From a checkpoint of a small mixture-of-experts model trained on Wikipedia: 561M tokens.
Below are experts of layer 2 (counted from 0) of a mixture-of-experts language model. Rows are named router (the router's row for the expert) and show model dimensions 0-255. Each number is 50 + 10 x the weight over its row's rms, rounded and kept within 0 to 99.
After each expert's rows: a language model's description of what the expert responds to; "gets" lists some tokens that make up at least twice as much of what it gets as of all text. This comes from a sample of Wikipedia text that the model never trained on. Tokens count by the router's weight.

# expert 45
router:65 42 43 46 49 47 37 38 52 65 56 52 63 51 48 51 51 31 34 49 52 43 50 66 56 51 67 54 50 66 42 65 46 45 41 55 51 52 61 38 47 55 46 42 64 52 54 45 33 45 23 65 38 47 44 62 54 45 60 64 46 47 57 48 62 56 47 76 54 42 47 40 56 39 50 42 44 68 61 45 48 43 52 46 41 60 45 53 62 56 63 48 44 55 37 68 43 37 52 41 45 61 48 51 41 54 79 61 53 59 53 70 41 69 46 48 55 39 51 39 41 60 48 55 43 67 55 41 39 46 47 52 53 75 42 50 47 46 48 55 39 32 49 71 33 64 63 38 38 47 51 59 54 55 55 38 71 55 48 55 46 53 50 51 61 55 57 62 36 56 41 64 34 62 54 40 43 42 36 59 56 44 49 37 41 54 54 45 54 62 33 52 48 54 73 50 77 37 55 64 63 53 65 56 56 58 64 60 61 53 55 39 52 63 70 54 44 58 54 64 39 57 42 41 63 29 31 53 54 58 55 30 67 48 45 47 37 66 55 65 51 36 46 54 60 59 47 52 36 45 44 52 54 60 38 50
What it handles: Time conjunctions and prepositions (until, before, after, during) and line breaks in sports reports about rounds, games, seasons and finals.
gets: " of", " by", " after", " until", " during", " to"

# expert 26
router:52 38 55 62 52 49 34 40 67 61 51 56 54 59 70 62 54 28 41 55 44 51 49 59 53 52 57 64 49 53 32 55 50 46 35 65 50 54 63 42 57 55 54 56 67 35 49 44 60 44 43 44 53 48 57 65 50 61 38 67 56 52 47 47 56 47 55 52 44 47 43 41 52 36 51 48 39 65 65 46 35 38 43 54 33 45 66 66 67 56 68 49 52 74 35 54 53 48 58 59 53 53 37 51 38 35 45 54 46 68 64 54 45 46 31 56 54 38 56 37 45 64 37 58 44 52 43 52 47 52 45 47 31 63 23 53 65 39 54 46 30 46 46 62 54 35 60 48 56 56 35 62 48 55 61 53 62 48 61 51 37 58 55 36 43 47 54 52 58 49 39 58 46 74 55 41 30 49 47 58 53 34 55 47 64 48 54 42 48 70 42 54 66 56 72 57 56 23 69 64 52 56 58 46 51 44 51 50 45 55 50 37 58 55 65 48 39 44 52 58 43 74 56 32 45 41 34 44 46 53 32 37 70 54 59 58 54 55 57 55 68 36 46 62 41 64 41 51 53 46 54 50 34 38 49 47
What it handles: Pipe separators between cells in wiki tables, plus month names, dollar signs and colons after labels, as in Loss |, Students:.
gets: " |", " ", ":", " January", ";", " March"

# expert 39
router:54 31 47 68 43 51 27 39 65 62 54 66 60 68 43 45 54 22 28 56 45 66 45 45 55 44 46 53 34 73 41 64 40 40 40 51 59 52 64 40 30 57 44 42 66 45 56 59 56 37 35 57 47 37 50 76 28 43 37 46 68 52 52 45 49 54 52 61 38 66 54 38 43 38 42 49 48 63 63 51 39 34 38 47 34 43 48 60 68 63 56 57 61 48 44 37 55 44 54 39 50 38 49 50 48 44 49 52 53 46 52 63 30 45 51 45 54 44 63 45 51 48 43 54 32 57 60 44 54 48 48 51 37 60 37 50 57 39 45 47 54 47 56 63 69 50 57 45 43 55 51 51 48 51 64 39 70 44 61 59 46 55 46 42 42 53 69 51 45 49 50 60 45 67 60 42 43 62 55 58 55 53 52 48 45 40 46 43 34 61 36 35 56 40 53 59 60 30 73 53 62 67 47 50 48 45 59 62 50 52 44 36 47 44 44 53 49 45 57 39 42 71 54 26 30 54 34 42 53 62 48 43 57 48 68 44 37 45 46 65 60 37 47 50 63 58 35 47 53 48 53 47 46 50 38 47
What it handles: First piece of a word at a line start or after an open bracket, like An-at-omy, S in S.I., C-atherine, age in birth lines.
gets: "-", " |", "|", " -", "al", "er"

# expert 32
router:45 36 39 53 41 50 40 40 65 58 63 60 67 61 57 57 56 26 43 51 50 50 54 70 68 53 66 61 57 54 42 54 51 36 48 63 52 62 56 30 54 60 49 43 69 54 61 41 37 41 35 45 51 41 54 62 33 59 48 62 50 34 48 31 60 52 45 67 36 38 42 41 56 39 41 40 37 68 61 58 39 40 46 54 45 59 55 35 56 64 67 41 56 60 53 52 54 53 54 48 56 39 40 54 43 36 44 62 49 61 49 68 36 59 59 57 61 56 48 40 61 54 38 63 38 49 59 39 28 25 41 48 35 58 30 55 58 49 50 41 27 57 62 60 41 42 72 45 65 52 49 65 48 55 58 41 80 44 60 57 46 43 53 42 51 49 67 51 37 47 43 63 55 74 55 38 39 47 46 60 47 36 34 40 48 64 44 48 50 67 49 47 53 46 55 40 53 35 66 60 57 52 41 47 48 54 63 39 51 52 59 40 64 63 59 61 47 51 50 46 42 59 60 42 52 43 41 42 51 46 40 40 63 41 51 58 47 52 56 59 57 46 48 52 53 54 50 62 50 53 49 44 42 41 38 30
What it handles: Digits inside years and seasons, such as 2013–14, 2007, 2025, plus opening parentheses and the words for, such, like, being.
gets: "1", "0", " (", "2", " for", " such"

# expert 7
router:59 41 44 63 47 52 45 31 55 63 52 58 51 57 43 46 49 31 39 44 48 54 38 54 47 40 51 73 61 49 42 58 54 37 49 60 42 52 68 40 40 63 63 43 62 39 54 51 44 31 35 40 48 63 29 68 42 60 41 53 54 36 38 50 58 60 42 67 46 31 54 44 47 35 52 49 45 59 67 42 52 46 55 62 46 52 48 46 56 31 74 52 52 60 44 52 49 48 55 51 50 47 50 45 36 41 53 67 36 65 57 64 34 51 39 62 57 45 45 47 42 69 35 59 45 54 53 46 46 49 39 49 51 56 39 61 58 37 54 43 57 57 54 50 51 43 54 47 46 55 38 49 55 54 73 27 66 53 54 50 62 47 44 46 44 36 56 55 43 42 33 55 66 67 44 33 37 45 49 56 46 36 49 30 61 56 48 45 53 62 38 52 45 45 68 49 70 30 69 63 56 52 34 28 42 57 56 38 53 43 62 33 68 59 48 60 38 52 42 50 37 55 58 38 46 37 34 54 52 64 41 33 68 54 52 57 38 43 54 63 63 47 60 58 55 69 64 45 44 51 46 44 46 28 49 40
What it handles: The preposition to after verbs or nouns in biographies and narrative, especially infinitive to, plus a, an, at and abbreviation periods.
gets: " to", ".", " a", " at", " in", " an"

# expert 57
router:56 38 52 57 41 51 36 50 51 57 50 63 59 52 60 51 36 36 26 57 40 57 49 51 59 55 58 49 44 63 41 58 59 23 50 60 40 47 61 45 38 69 51 33 64 53 56 33 38 54 38 53 46 46 33 66 47 64 52 59 50 60 52 57 56 64 54 61 51 53 52 34 59 25 38 35 57 54 52 31 48 46 42 50 42 44 48 49 48 43 66 56 33 60 54 57 36 51 59 46 36 33 53 42 40 52 52 60 58 55 51 58 45 51 50 41 53 50 55 53 57 56 41 60 50 61 53 38 55 42 54 46 23 61 48 34 71 51 59 37 39 47 50 63 45 55 52 40 51 59 40 48 44 60 72 30 58 37 54 66 57 48 45 42 56 42 68 50 38 62 37 67 46 61 46 45 28 44 51 74 50 64 37 35 41 43 47 58 48 50 53 43 43 50 66 39 62 39 56 56 64 64 40 44 51 44 56 46 50 47 60 31 59 50 30 49 45 51 71 42 50 49 52 47 64 60 38 60 37 47 44 33 57 49 60 51 45 52 52 76 32 53 60 58 37 59 50 65 58 43 61 47 47 60 50 29
What it handles: Digits, units (ft, in, nm, sq) and closing parentheses in measurements and age-at-death lines in infoboxes.
gets: ")", ".", "1", "0", "′", "8"

# expert 11
router:57 35 56 49 63 35 16 41 59 68 52 56 62 65 44 64 50 29 53 41 57 49 42 39 63 40 55 55 54 70 47 64 33 43 33 55 47 42 66 44 50 63 55 45 62 41 57 46 46 52 40 53 46 57 54 53 36 45 37 60 56 57 51 35 52 62 39 61 39 53 58 48 36 30 39 40 42 43 61 23 50 45 45 67 48 51 39 56 55 49 86 45 50 77 57 43 41 65 46 48 36 50 46 59 54 51 54 52 56 38 49 61 36 50 48 54 45 45 49 41 47 62 47 55 50 53 54 58 52 45 40 53 62 65 43 50 46 37 60 55 37 42 59 48 44 37 53 45 49 68 47 53 42 57 60 47 57 47 59 50 41 57 52 49 46 41 59 48 63 50 31 63 65 66 46 38 25 52 58 48 37 55 62 36 52 53 48 51 52 58 50 58 46 49 59 48 55 41 64 62 41 55 46 37 51 57 55 42 55 48 56 28 62 45 77 48 57 42 61 45 22 59 42 50 55 50 48 37 37 64 42 36 69 38 44 36 57 51 50 62 63 41 52 57 53 49 58 44 51 59 50 61 35 49 62 64
What it handles: Country and state names in lists and road routes (US 70, Canada, Texas), and the spaces and slashes inside coordinate strings.
gets: " ", " US", " States", " J", " /", " New"

# expert 54
router:54 39 62 54 54 37 28 53 41 61 54 63 64 73 64 56 41 45 32 59 46 59 38 58 64 50 65 64 41 73 47 62 45 47 35 64 52 44 74 46 38 66 56 49 66 37 56 59 46 45 48 61 42 51 56 73 47 58 34 64 67 35 45 48 45 55 59 68 50 52 43 24 51 36 44 36 46 50 67 37 37 35 50 51 34 42 47 55 64 50 55 47 48 73 25 48 48 51 49 54 50 33 31 42 49 44 52 52 55 66 62 50 38 41 50 71 52 45 53 49 48 68 38 61 48 53 50 50 45 59 42 50 46 59 41 43 58 39 46 55 44 53 61 56 56 45 53 44 61 67 52 55 44 58 71 48 58 37 47 45 47 57 50 37 48 44 62 53 43 52 39 54 50 62 50 44 39 50 63 55 44 50 45 44 62 30 46 43 33 61 44 46 59 54 58 56 61 33 82 52 57 56 62 43 43 48 68 49 49 49 54 33 62 44 50 46 46 38 63 47 44 68 53 54 61 58 45 48 59 43 50 31 59 47 54 62 39 57 58 62 68 44 61 55 52 47 55 57 57 54 65 52 32 44 49 53
What it handles: The third digit of years like 1995, plus first words of titles, awards and people's names in music, film and award lists, e.g. Academy, Eddie.
gets: "9", "8", " The", "7", " C", " E"

# expert 25
router:45 44 50 47 49 51 38 40 59 60 50 51 60 62 50 53 59 21 51 54 47 56 59 68 38 57 62 66 39 54 43 63 51 41 42 52 62 54 58 38 62 61 67 58 62 52 62 50 51 49 48 54 42 31 61 51 50 35 38 66 57 50 67 53 42 46 54 63 30 56 46 46 32 28 45 41 34 53 67 54 29 46 58 52 37 47 55 48 66 54 69 38 59 58 53 55 44 46 49 50 41 45 44 47 53 43 52 50 45 52 54 54 50 59 50 50 52 39 46 42 53 46 48 69 39 56 40 40 39 34 38 52 38 58 43 43 58 57 45 43 41 43 38 59 55 41 51 37 51 57 45 69 52 56 49 42 63 53 66 66 41 47 43 50 49 62 73 49 47 58 41 49 59 72 58 30 47 30 37 45 54 32 52 36 46 53 48 34 45 53 51 46 56 63 62 32 61 21 64 48 43 61 57 45 51 70 60 47 38 50 48 39 44 42 72 60 31 52 69 54 43 54 55 43 46 41 41 47 56 67 35 21 65 55 48 35 54 45 57 61 61 45 53 63 58 46 54 55 49 67 63 48 49 52 54 34
What it handles: Final syllables of foreign place names and closing marks such as ), ;, ". and commas, e.g. Sabunch-u, Day-u, ago, later.
gets: ")", ";", "u", ".", " also", "\""

# expert 63
router:50 38 54 47 51 34 47 28 65 60 76 64 63 68 55 60 38 28 48 39 47 45 46 50 48 61 66 68 54 56 47 67 40 40 38 63 62 47 72 34 49 72 50 42 61 49 59 63 39 48 48 50 42 48 36 72 33 48 55 55 56 47 52 53 50 49 52 59 40 64 46 37 36 33 40 32 57 65 71 49 47 39 45 60 48 44 49 57 59 58 61 52 43 61 48 66 61 31 42 50 51 48 46 52 42 33 46 42 59 51 51 62 39 39 63 52 55 46 55 46 54 45 43 51 37 63 58 55 52 42 59 53 34 52 45 43 47 49 46 49 38 39 28 62 57 52 67 39 56 59 35 57 59 52 58 46 60 57 58 60 40 45 40 38 60 42 77 49 40 58 44 60 48 71 56 45 47 63 62 41 57 53 46 43 49 63 43 51 49 57 34 45 45 46 58 54 49 36 68 55 61 51 54 49 49 35 65 68 58 49 43 29 62 52 53 60 44 49 60 45 41 57 63 51 53 62 53 55 37 46 37 40 44 50 57 50 39 39 49 74 64 40 65 56 57 57 67 60 43 43 55 43 34 53 43 41
What it handles: Word starts after anti- or other hyphenated prefixes (anti-apartheid, anti-submarine) and infobox labels like Born, Genre, Phylum, Preceded.
gets: " (", "p", "-", "f", "S", " P"

# expert 37
router:39 56 50 68 51 50 45 31 47 57 51 60 67 43 52 63 51 21 41 60 51 46 64 64 46 43 58 57 48 56 45 54 51 38 33 52 53 46 52 32 39 59 53 46 65 45 51 39 54 47 39 48 46 48 43 67 38 57 48 52 50 39 44 31 54 60 49 78 40 35 43 36 42 30 55 40 28 59 72 42 49 33 49 59 41 63 48 60 53 46 61 40 55 56 53 63 52 50 58 58 42 51 44 56 50 52 52 71 40 53 54 69 42 41 36 53 76 49 39 49 47 66 43 61 45 48 58 60 36 33 43 62 51 71 47 52 47 32 40 42 49 48 48 63 41 37 60 25 27 44 39 43 51 49 60 37 65 56 66 40 48 54 50 39 52 51 60 54 56 55 46 51 43 70 51 47 40 43 53 52 59 47 44 38 52 60 54 46 34 62 47 37 59 40 64 62 66 42 61 52 60 43 47 50 41 52 57 56 50 51 60 39 58 64 65 66 40 42 61 58 35 52 60 39 54 40 23 43 40 51 43 31 70 49 55 53 45 53 41 59 65 43 42 65 48 59 54 55 52 47 49 51 39 48 49 36
What it handles: Of in award and office titles like Player of the Month or Professor of Economics, plus pipes and zeros in sports tables.
gets: " of", "|", "0", " (", " the", " /"

# expert 27
router:51 52 57 67 54 36 44 49 57 66 46 50 68 61 54 53 49 19 39 59 48 49 54 46 53 45 61 59 54 54 36 39 37 37 45 44 50 72 59 44 51 66 66 43 59 61 47 45 31 37 32 67 59 48 59 46 45 51 49 55 56 49 34 55 59 59 42 64 37 58 48 36 36 38 64 37 39 52 55 43 52 48 62 59 50 47 48 62 65 55 54 45 51 64 54 49 52 47 50 56 36 54 36 57 49 59 61 60 50 48 37 58 37 50 53 68 58 46 52 39 45 65 19 64 47 59 54 36 37 46 28 62 55 52 49 61 38 51 37 45 53 46 57 63 60 38 59 41 45 79 39 53 57 59 54 42 68 47 49 47 30 56 30 43 44 54 64 59 52 54 46 51 45 67 43 26 37 50 54 49 46 56 54 36 52 57 36 41 54 50 53 20 65 55 58 56 59 36 59 60 57 54 53 40 50 51 59 56 62 46 46 32 47 54 49 61 56 59 58 45 31 62 67 39 47 31 44 46 53 57 48 30 51 41 52 37 51 48 46 63 62 40 40 54 51 64 36 56 48 47 40 50 44 43 49 32
What it handles: Blank cells in tables and word pieces of names in football scorer lists and place tables, such as Mor-ay, Cort-ez, ad-amantly.
gets: " ", " up", " family", " —", " Ad", "at"

# expert 51
router:57 33 47 56 50 46 33 50 50 64 42 52 61 44 60 53 35 26 42 49 53 53 33 59 49 54 58 49 40 57 48 59 41 37 40 53 28 61 62 42 43 60 43 40 67 63 52 49 46 47 37 54 49 47 65 63 40 61 47 51 47 61 62 47 56 70 46 51 41 66 41 32 50 41 52 32 59 66 61 27 45 43 55 45 46 61 50 62 64 52 64 42 48 60 52 54 37 46 56 59 49 50 36 49 38 52 71 66 53 56 40 57 44 49 56 49 60 43 65 52 45 63 43 61 38 66 30 47 43 56 42 54 51 52 26 36 45 56 57 49 49 45 63 56 49 43 56 43 46 69 52 37 54 52 66 37 78 57 55 58 53 74 42 43 50 63 80 54 34 57 34 66 40 60 56 38 51 57 30 66 42 51 43 44 40 50 54 41 56 60 48 52 52 54 62 46 57 40 73 57 52 47 57 38 56 47 58 60 56 55 65 40 49 60 49 50 58 41 56 43 52 58 56 49 45 48 30 54 29 54 54 18 61 49 55 41 42 67 53 67 48 53 54 51 54 54 51 51 42 44 53 58 50 57 56 46
What it handles: Pipe separators between numeric cells in statistics tables, plus ordinal endings (nd, rd) and catalog tokens like JPL.
gets: " |", ";", "–", "nd", " JPL", "″"

# expert 19
router:52 48 50 48 30 41 44 45 64 71 62 67 65 63 51 55 61 36 49 50 55 49 61 48 45 71 67 61 26 50 46 46 53 44 48 58 53 57 75 48 54 65 57 46 61 45 62 69 46 48 37 57 47 45 46 71 38 46 43 68 47 40 41 42 60 39 45 65 49 54 44 54 52 38 58 51 32 68 67 45 42 37 39 58 37 42 53 59 69 42 64 43 47 62 36 56 60 22 44 41 39 29 49 51 47 40 45 57 50 55 56 60 31 54 55 56 45 52 57 53 43 40 50 56 42 53 42 44 46 51 28 58 36 59 43 52 59 45 42 54 37 43 48 62 65 50 64 53 53 28 46 54 61 55 71 53 65 45 60 57 50 54 45 36 38 47 58 46 45 57 46 53 40 63 60 33 34 38 45 60 45 52 57 40 50 40 46 37 47 68 31 39 56 62 58 56 66 29 61 50 48 51 48 48 46 62 63 52 41 60 62 40 52 51 55 49 44 61 48 56 29 54 52 46 59 50 38 49 63 54 58 41 50 59 48 66 45 47 63 79 59 34 60 58 51 56 35 60 47 49 44 42 47 49 40 38
What it handles: Main past-tense verbs after a subject, mostly in biographies and histories, such as played, served, began, became, won, announced.
gets: " was", " played", " served", " began", "ot", " became"

# expert 34
router:51 30 41 39 39 32 42 40 58 69 46 63 56 64 43 57 53 31 57 44 22 61 26 48 53 47 61 62 58 68 46 68 40 38 42 48 46 59 64 49 37 67 40 38 62 45 65 54 51 37 51 38 37 53 44 68 39 56 43 63 50 47 35 46 55 49 53 68 43 56 36 53 45 30 38 50 36 65 65 51 47 48 49 49 36 44 53 56 67 38 67 49 47 58 33 51 55 35 38 52 40 38 57 36 50 38 62 61 52 55 41 62 39 56 45 59 64 49 63 45 53 48 47 54 36 47 47 35 38 42 40 61 36 47 36 46 52 43 55 33 50 45 57 52 45 46 56 57 50 50 46 63 54 59 62 45 61 54 64 71 37 58 40 46 37 44 81 52 46 51 37 53 52 65 44 31 44 54 50 58 44 45 38 38 44 37 52 47 58 60 49 54 51 46 55 40 70 36 54 43 52 62 61 37 47 46 74 43 57 45 46 39 42 52 38 47 39 62 61 51 35 57 58 38 43 47 35 34 54 57 45 34 59 57 58 42 54 61 62 59 56 44 54 62 53 54 43 49 65 57 54 53 43 51 42 44
What it handles: The word the, and sentence-opening prepositions or conjunctions such as On, When, However, After, According, If, upon.
gets: " the", " on", " The", " to", "The", " On"

# expert 58
router:53 41 39 57 47 44 42 50 62 60 39 65 67 59 71 46 41 31 35 58 50 48 60 54 47 55 54 58 64 58 41 53 33 35 40 54 44 58 73 40 50 54 49 47 64 52 72 51 37 36 41 43 50 46 41 71 56 54 38 60 61 39 44 45 53 68 51 68 44 57 52 42 60 31 49 43 48 71 70 38 40 30 59 60 37 51 54 46 61 50 54 52 32 50 48 50 40 39 54 50 50 41 31 47 51 58 54 63 46 61 39 53 48 58 59 67 58 42 57 50 60 45 50 56 40 45 48 40 39 45 40 65 37 61 52 35 51 44 50 34 48 60 54 68 63 63 55 42 58 54 52 61 69 56 56 51 64 47 56 54 48 49 49 46 51 52 66 52 54 54 42 60 43 70 53 35 48 64 42 66 44 56 44 43 43 36 55 43 46 64 51 46 60 58 66 41 65 32 59 66 63 56 50 34 60 55 64 54 50 43 56 34 69 45 52 49 42 40 65 46 28 46 56 44 60 43 22 55 52 44 43 38 67 53 49 44 52 66 67 58 63 43 47 42 57 48 36 57 47 68 51 55 33 48 33 56
What it handles: Mostly of after nouns (a love of, the study of), plus table pipes, from, with, by, between, and auxiliaries had, been, have.
gets: " of", "|", " from", " with", " by", " had"

# expert 6
router:45 36 49 45 43 51 32 35 42 58 48 59 54 60 57 68 44 33 40 51 62 52 48 62 54 53 64 69 52 52 54 55 41 37 47 65 49 50 62 39 43 56 51 53 62 56 54 56 36 53 43 39 41 46 48 54 33 58 46 50 47 42 36 32 57 51 52 78 48 47 50 26 48 26 52 36 37 64 64 41 53 57 54 59 29 42 39 51 70 47 55 47 51 56 49 46 51 63 46 53 40 50 53 61 45 55 57 73 53 65 62 65 45 47 40 49 56 39 55 46 39 61 43 69 40 51 28 41 43 29 31 51 53 72 44 39 66 43 54 49 55 45 57 57 46 39 60 50 54 52 42 51 44 60 67 42 67 54 49 61 48 57 37 33 42 51 61 55 46 41 33 60 57 70 48 33 56 60 42 57 44 48 44 42 46 52 45 40 42 69 47 48 47 56 66 38 70 31 69 52 57 52 41 40 52 59 61 48 39 63 51 32 54 64 58 48 40 64 58 59 36 53 50 38 52 41 35 63 52 54 31 34 69 42 61 48 49 60 53 62 52 59 56 49 53 65 61 61 54 59 47 57 41 49 43 40
What it handles: Articles, possessives and relative pronouns starting a noun phrase after a preposition or verb, such as the, a, his, that, which.
gets: " the", " a", " that", " The", " his", " an"

# expert 59
router:63 51 54 55 50 40 42 40 72 54 49 48 65 62 51 69 40 40 34 56 44 49 32 37 44 43 58 68 49 63 53 63 34 37 54 63 42 51 53 40 43 63 51 40 60 32 53 48 40 50 39 36 54 43 50 73 40 58 43 57 46 60 48 51 56 61 55 55 42 53 49 46 57 35 58 39 48 58 52 29 31 34 48 58 42 52 51 50 63 43 64 51 44 59 32 52 40 47 53 49 31 44 47 55 58 45 66 67 42 59 31 60 36 40 55 63 46 45 38 43 39 51 36 50 39 53 54 41 45 52 31 53 47 56 41 42 59 46 53 46 37 45 49 46 53 50 76 38 45 45 44 39 52 51 84 43 71 41 59 44 40 55 47 40 46 45 61 52 52 48 40 47 53 64 49 53 33 50 47 61 33 58 58 30 42 31 46 59 50 43 43 55 47 52 59 43 57 44 67 53 65 44 47 45 39 58 56 49 48 61 50 24 56 55 42 39 48 41 53 48 36 62 51 43 55 28 38 48 39 42 51 26 58 52 52 57 39 56 68 65 58 52 63 71 42 46 45 49 47 50 43 62 33 51 59 27
What it handles: Blank spaces and first digits in election-results and chart table cells after pipes, such as vote counts, swing figures, Candidate, None.
gets: " ", "1", "2", "3", "4", "5"

# expert 29
router:52 41 38 70 49 36 18 43 57 60 49 68 60 59 49 51 37 36 53 57 37 48 57 27 54 42 60 50 56 69 40 56 46 24 41 52 40 53 58 39 36 69 54 46 71 42 43 42 29 50 49 40 46 51 47 62 31 65 36 47 58 40 52 40 54 62 39 66 55 45 55 44 45 40 42 27 45 54 53 41 39 42 66 41 49 51 66 60 53 58 59 48 33 52 41 51 44 42 54 53 42 53 32 48 41 58 44 52 46 51 36 52 44 52 56 65 50 52 53 55 52 64 39 55 47 45 56 45 44 44 41 61 45 48 49 47 69 49 59 51 34 42 56 51 56 61 54 41 46 64 54 51 48 46 75 52 65 42 67 60 48 61 47 48 53 56 71 53 54 40 36 65 47 64 54 51 41 69 48 59 48 60 40 36 41 42 51 54 51 45 53 43 60 49 65 48 65 44 54 55 65 53 42 37 44 46 63 61 61 41 54 34 63 56 50 38 56 40 64 41 43 42 50 46 60 54 50 52 34 46 30 23 48 36 50 44 58 49 57 65 52 53 60 64 36 75 41 61 48 62 45 55 24 41 54 46
What it handles: Digits, especially 0 and decimals, in percentage, demographic and sports-statistics table cells, such as 0.'0'0%, '0'.3% American Indian.
gets: "0", "2", "3", "–", "5", "4"

# expert 30
router:56 42 47 38 39 48 41 46 64 62 46 65 62 47 62 58 67 34 45 46 46 62 51 59 62 54 67 62 54 48 37 58 43 41 45 75 42 38 54 50 59 67 54 53 62 61 54 52 31 45 37 46 39 46 46 48 40 52 53 49 55 34 43 54 53 47 52 68 50 35 54 41 65 37 61 40 38 49 64 50 47 52 53 63 40 46 62 55 61 53 65 43 44 75 32 54 48 50 51 47 31 47 59 53 32 37 51 60 51 63 46 56 46 42 51 65 59 62 49 57 55 55 35 65 33 59 48 50 38 57 45 47 39 53 40 49 62 44 51 46 28 58 41 56 50 38 54 36 42 49 39 55 48 75 54 31 69 65 61 59 49 60 35 35 47 43 61 50 49 47 51 53 59 69 43 26 45 57 44 48 52 41 31 32 51 50 52 46 55 68 52 55 56 43 66 27 66 40 54 42 59 51 49 22 42 57 53 50 51 38 43 33 64 52 63 47 57 51 70 52 35 65 55 41 50 46 40 56 57 64 44 36 61 39 49 47 55 57 51 68 51 55 59 68 40 57 46 55 63 54 58 56 53 51 34 49
What it handles: Opening quotation marks before titles or nicknames, such as "Black Sea Sharks", and word pieces continuing names and terms, e.g. Creek, Di, Eub-ranch.
gets: " \"", " P", " f", " Vol", " se", " off"

# expert 16
router:46 53 55 44 44 42 39 34 53 67 50 61 60 53 47 64 58 27 33 60 48 61 44 52 62 44 72 52 45 55 50 67 41 40 37 74 57 53 68 42 57 60 66 42 61 55 57 38 50 48 45 52 37 54 45 61 45 54 46 64 61 40 42 42 56 77 49 60 46 45 56 45 35 40 45 43 54 65 62 37 40 41 37 55 26 62 40 55 66 38 71 49 36 50 48 49 36 45 44 44 47 34 50 50 54 47 54 42 44 51 48 72 39 59 45 75 62 38 40 52 55 63 43 52 45 51 50 52 43 37 44 48 45 70 44 43 60 42 50 56 30 50 54 58 45 48 53 52 41 58 35 46 54 55 64 41 64 46 66 46 49 52 57 39 52 50 59 59 53 45 46 50 64 71 43 46 38 45 53 66 40 46 41 46 57 56 43 34 45 64 43 56 44 57 73 55 62 25 54 55 64 44 62 35 50 42 62 49 31 37 63 46 55 51 64 43 43 60 57 42 31 62 57 41 52 58 51 49 55 57 42 25 60 41 68 43 51 40 48 64 57 50 58 58 61 48 47 58 61 50 45 48 42 30 47 36
What it handles: Mostly in or In before dates and places (opened in 2020, In 1724), plus than, through, including, and closing "),".
gets: " in", " In", "),", "In", "',", " through"

# expert 38
router:49 48 50 56 38 65 27 38 49 70 48 63 73 57 55 51 49 46 28 55 50 56 41 62 54 49 61 53 51 64 31 55 48 38 42 59 54 55 57 45 44 55 48 47 69 53 61 44 44 29 21 44 51 45 51 65 49 54 40 49 48 47 48 51 65 66 53 55 41 54 53 29 39 42 50 45 45 65 53 47 48 45 45 54 43 63 59 59 52 45 78 51 49 63 46 59 52 48 57 47 45 53 47 42 56 59 48 72 43 47 48 71 26 44 43 54 51 49 60 38 60 48 46 56 43 58 56 44 45 47 41 47 39 78 33 54 59 47 52 47 32 41 55 71 46 52 55 35 54 63 46 52 46 63 61 37 77 54 68 52 39 65 47 41 51 52 56 57 41 58 41 56 53 67 47 49 51 51 43 79 53 61 37 39 50 57 48 48 62 61 40 40 46 48 66 50 58 23 57 48 64 58 40 53 61 53 54 62 56 49 35 32 49 67 50 46 44 56 53 51 43 71 42 38 53 40 25 68 44 57 50 34 53 45 64 49 44 54 54 66 40 54 53 53 42 62 46 56 51 46 40 50 55 46 46 36
What it handles: Spaces and apostrophes before numbers in sports tables and match reports, such as July 2012, | 23, Dykes 6', Order: Mogorosi.
gets: " ", ":", "',", " -", " —;", " DF"

# expert 35
router:70 53 50 54 62 32 29 30 56 58 39 51 60 63 51 44 47 43 40 51 27 51 51 63 64 54 56 56 52 55 47 62 31 41 48 72 54 50 55 50 43 55 57 43 61 47 45 43 40 37 50 49 46 42 33 73 53 44 44 58 57 53 44 36 60 59 48 63 54 56 52 40 29 44 50 30 51 76 56 45 36 37 34 60 36 61 51 53 60 43 66 44 49 70 53 61 46 46 47 52 34 47 50 47 47 47 77 61 44 49 50 58 43 54 52 56 48 52 48 39 55 57 45 38 47 61 61 44 44 41 49 52 51 66 25 39 48 33 51 50 31 42 46 49 41 45 65 34 57 47 37 42 50 65 72 43 71 53 55 48 50 56 49 49 41 43 61 65 48 64 25 56 51 74 41 49 41 42 48 66 52 48 46 52 44 46 49 55 40 52 42 44 50 50 58 54 63 25 73 44 50 52 61 44 46 35 66 51 58 49 47 30 65 44 58 52 50 55 77 56 32 53 56 43 56 53 37 38 45 41 45 44 54 50 57 55 59 61 50 63 49 47 69 56 48 45 58 46 41 52 37 50 52 51 50 39
What it handles: Digits in sports tables after minus signs (−'5', −'8'), plus opening digits of years, populations and coordinates after parentheses.
gets: "2", "3", "4", "6", "5", "1"

# expert 14
router:48 42 55 44 50 47 46 39 65 57 35 52 65 49 58 53 65 29 41 54 43 53 59 75 54 60 62 55 55 52 33 60 51 37 35 76 46 54 55 45 54 65 56 57 58 60 67 53 47 47 34 52 54 51 64 52 37 51 44 60 51 57 62 53 57 53 50 66 42 60 64 38 42 29 59 48 41 54 63 46 44 39 59 50 28 56 55 49 63 54 60 35 51 62 50 54 43 47 48 59 40 35 41 46 61 42 54 50 41 62 49 52 42 51 45 54 62 43 43 40 42 54 26 59 45 46 66 48 50 40 40 45 44 60 47 46 59 43 50 55 33 34 45 58 53 57 56 42 53 44 34 67 71 68 69 38 62 44 57 47 49 47 37 49 61 58 59 48 53 49 43 45 47 81 60 29 27 58 47 44 51 41 46 33 47 48 44 44 41 49 38 51 50 44 52 43 68 31 72 46 48 55 50 34 47 58 61 51 52 41 47 38 49 53 70 43 46 45 50 44 32 50 69 35 64 41 22 45 47 62 46 18 60 51 48 52 51 55 46 64 51 41 56 53 45 48 33 47 57 57 42 45 47 52 51 41
What it handles: Commas after names, places and nouns before and, which, who, as in Ward Bond, Yeovil, Somerset; also final pieces of surnames like Camm-ock.
gets: ",", "k", "s", "n", "y", "t"